Below are experts of layer 4 (counted from 0) of a mixture-of-experts language model. Rows are named router (the router's row for the expert), gate (a neuron's input weights, with its number), up (a neuron's input weights, with its number), down (a neuron's output weights, with its number) and show model dimensions 0-191. Each number is 128 + 24 x the weight over its row's rms, rounded and kept within 0 to 255. Numbers have three digits each.
Before each expert's rows: "raises" lists some tokens whose logits its average output raises strongly, later layers aside; "comes after" lists some tokens at least twice as common just before its tokens as in all text. This comes from a sample of Wikipedia text that the model never trained on. Tokens count by the router's weight.

# expert 18
raises: "',", "th", "ards", "y,"
comes after: " | ", " ", "| ", ", ", "; ", ": "
router:140115106145088146133125114124120114149078148132155114139125181073104160113134113133116127164163106061111107116138126122121155108136090124090145129146128069133118152144119117113094151111141129155136111129153133142150107145157125090172119141130127137095128176113119126125129135119125144142153138148094138109116069132161140128131140150143106087176147131173143160144115068114120077103192130079126085130122117132106147125090164133116157150136086129129117127097144128117118154090109133135160130138123114126131105103105096166159135065132118123120167087103162134128128099147118147160
gate0:133132179130120107137126128145106169103122111150091129130123148153124115155097145149118127107151139114112111146151113096139121116131155142119089102137096144150190123119129130086176117151109111085089148106103096145137146124133113122093068115095074162129165143134109168119134107168118125169176126149147058122112138134062139145146139100099157113136126133111186130114153106141103132117153135162126093137117139145106119132142136128082173147151136066114109156109140118103130143072146141137121106146111134136118101122115127105100157153155109115156119104103094108162104118115127132157
up0:116160073116157126127145150126150137115128097166110149109123153145122124111173157107145126123150098169119149141103133138184173146163129122094151128136108108096106154147131102175145127178120156148143140096146157117178088084130189137092102112131139123127130133140150131125145146147130141139164159127114153137119118131140151169130167111207122108095103102164124139141175126144130124141121159107117155122161100122137121149145131152117141114108155134123149148132157135133123157124185171126148099116113140157113100144111134084127095189109080102128100114134127146128161123098168140117
down0:141133137115151120089191123157183123152118138113160117141100124165113124119140109185107129132128106155136167157093107154135111096112103086124130122113101096115120095152154144161137138181126152117183158111130161153140108143116176089174130116166128152151142102130136107102095123129135137144141108114120158096118139151148147120145156135126121156163120150135145134107144118084152107138128128127089109162133138129155117153131117102163139154137125125152149084134122094169163135118132115132124112149127119158148134103069135138115086085173129087095103100199104118144151082129118130129
gate1:124141173121102090142138116162137099123134122125160134152115155092129074051134091112129143138137139149133073178127116121137133151096105142118115128112112145134127143127113115137114124127133100141078113154123117130112114126116180126151164126141145173151147121124134163117101105158143127151138155090096211098145126109109147163151119138111159125109186110137110134066107136129073101111101122141123119131102115148109149136140141125098135145130115156172129174122135152080134114094156086119098121149081076114144143144157157133131138140148147135112151106134130091157119116136100120102
up1:110171153089097185141139120173120123104137148126136124130070149169153117116160092121093128126133121103105115134113085124139141131095139135157142134125130153147125123155132164106139131142128114093169147154126106148154165128129115098150119157107136133131161130119173122143144142107077080129127107144083191096096129083135110134127167157114139131067098128165145127134113170151093138173133128138131146114128136143138155110164107126091138141147116129133126139111148144093149123088098111099138130108126067104132152120168164163137152108127118104112159115094154144091120124144153187117
down1:132121122073111114179144141181127114107164143138120126130133107109160125115155125112075128121190116157109110149167136111110151125157174105121120161115080123124073140105146172128126161107149123118098099129151107187119156124133124128143149161114102100118118131154145162154144163120125115128118166108131161099131095142121095172152141106123153174158089102157132142103165106126108093098111181108163139127110119125120124103139112132087138119128109104113119133133097112133090151173072125135152142136118082131126147139142127116140135111148132121139148100087109124092139136195136119118
gate2:173137130129149099151153096133154133089164165139098101135099109090147116128097121158090092114122127082137079114120135157151140119133076094170117122143122146103174179121089178160141120115126137116124130154157130139141094092113131171100124123146139108148103147149128136152096139115093145148107119150140109117108131114128116128143132159107162125102148144104141173154117116157124137180101154142108093122103155135092124114112129131165130122134076110120081133107126107114067128110097096132139154110064117148118151087076134131121118119139142128097074106108141125120129139105116166131
up2:122134134086092125171083139120141095066115121127191141112131179132126169143143179174148129108101115139139126129139093135109097099096139165101127135161153124106110139127105157121150111166130112096136124119113127145175105082116149114127097154140138149127174134132129121095135149156150144141144115134139168123156098136132134141097121077139132131187122190114081128118126167160094140095172143104134138131125127105136111124143089132115098151153093144102107120144145101141182141123130142133101132112143155145142179105134124121118146116122136161127130102142097170103120145076153123148
down2:116106154082167133140129146125136141146153105129146119115162146123149121116137074113085113091066110154133097117160148162172144128156104164147134104142146166134143147107138150145082144137128125125109111067132149091131132086134117153116126080154096146149125109115119161138122147117119140101174100162106094134118111179115105109122132136096164128122113101102145094086128124123153163147113082129142097133134125050124135147132136122133152107131075160094130128106138148120118108153110130139133166123147136124131092157120138167145099143108141088173117091111127104155122139078112097121
gate3:125160121100119132126146174126144105127159121140131120105127108159136114149124118143136124122127112130112088132163148092168108144071096114126127120116129152155107174107126152144098102097140115126121131120119132118145117109116135095121155117125155157136110117132137166122136135100150126108107083114128130120132132141124113093113163135069119089117167132145092155126133142120174090131100106096137131147126046124179175176124096121120141150118117114129123176086136138192193152135092134164111097113108108121102117128143134111107132099114084151166072118164118134116150167150175106115
up3:113095137116136150127166097122130150100122133145129213124139166078119145154141103104135123127131154132115137107136132093157108083116115106136168122159108133115155120116110147141139161148174109105150104115142143111149110165112097133150112133112174114163163120140122119138143117131143112106153087108111103130120162145118109127167144131131162148143117143127133156149126118185084117101100149111069138132135137069122117110108071124128119125126160099101095109154144117113165098132130135137149135098113101127204075140148117100165123122131134102123115110130116198118119139145087163138
down3:151123099098127099103146140129151127139148118170082100115103200128115123100122115137118111135137129170131133166178116114144158102121139099084127153174169148110110163155109161098121160107090100129153169124121120104117132098130143085130141122148087150162202131098120162132148112129150141118143102205132123150141153080139132155127148114084127093149139108184132125151158117122155099105117133133110114126118107178121097143134115123108112145140127132134128125174162127139082124152114141092118128159146130121121100146136116143146136136131154116127187124128127129089100169136137136105
gate4:109148104122123109122121123147102126122092129122143107116136128116150131133089133113107149118157085141130143122131165112107111138105158128125083122110121120164106118100160146108102121153134152145131090100146122127108113161113098103099098139069144176080129140104109130087131091119115113100115090112171100137147110146183124160097130100123087097138100172155133139180153150107136149133079103129152094151154115137112191143111112088169138124153128158130118136122137097147116139172074146130081118192142140126127159084119123125119137133168122121125142113185114130151154100100126137126
up4:152105116162142118131167152155113107100133115127125117133133131135107108128135120123106133113177130159145095139149143163168146121138109111148091153160155119117100109138157101127091116139102129181128137119147172109147127126141131147124104169142121183130135110123178112126127125080111122100085163120157083124145096140130126132111125122139120104126089126129121145114130149117146138100111099153160137166120107145131117148081147142096104175112132114125144172164152136151117119061177155089086076112152145131130134108152112119113149119186105167136153121104134157150178125158056109127
down4:137115130141140108105134114112105134111144174130163135130164123094123131202127122164172140144160140096177119133120147136126114156113155134122117169182130161136139097139117119131125108135140136091103116110147148139120147127107117136060088111161111144140102156138111169124097110103153123158113141108131126163089146091108105097141103136123164108126120113101125107112158121114106116069134148107088138142149155153132125122076100132111142133099138075104162124121162118177118129086144141100179083125141109109081112135143072127112127154104119133149121111081150108123134124158122157166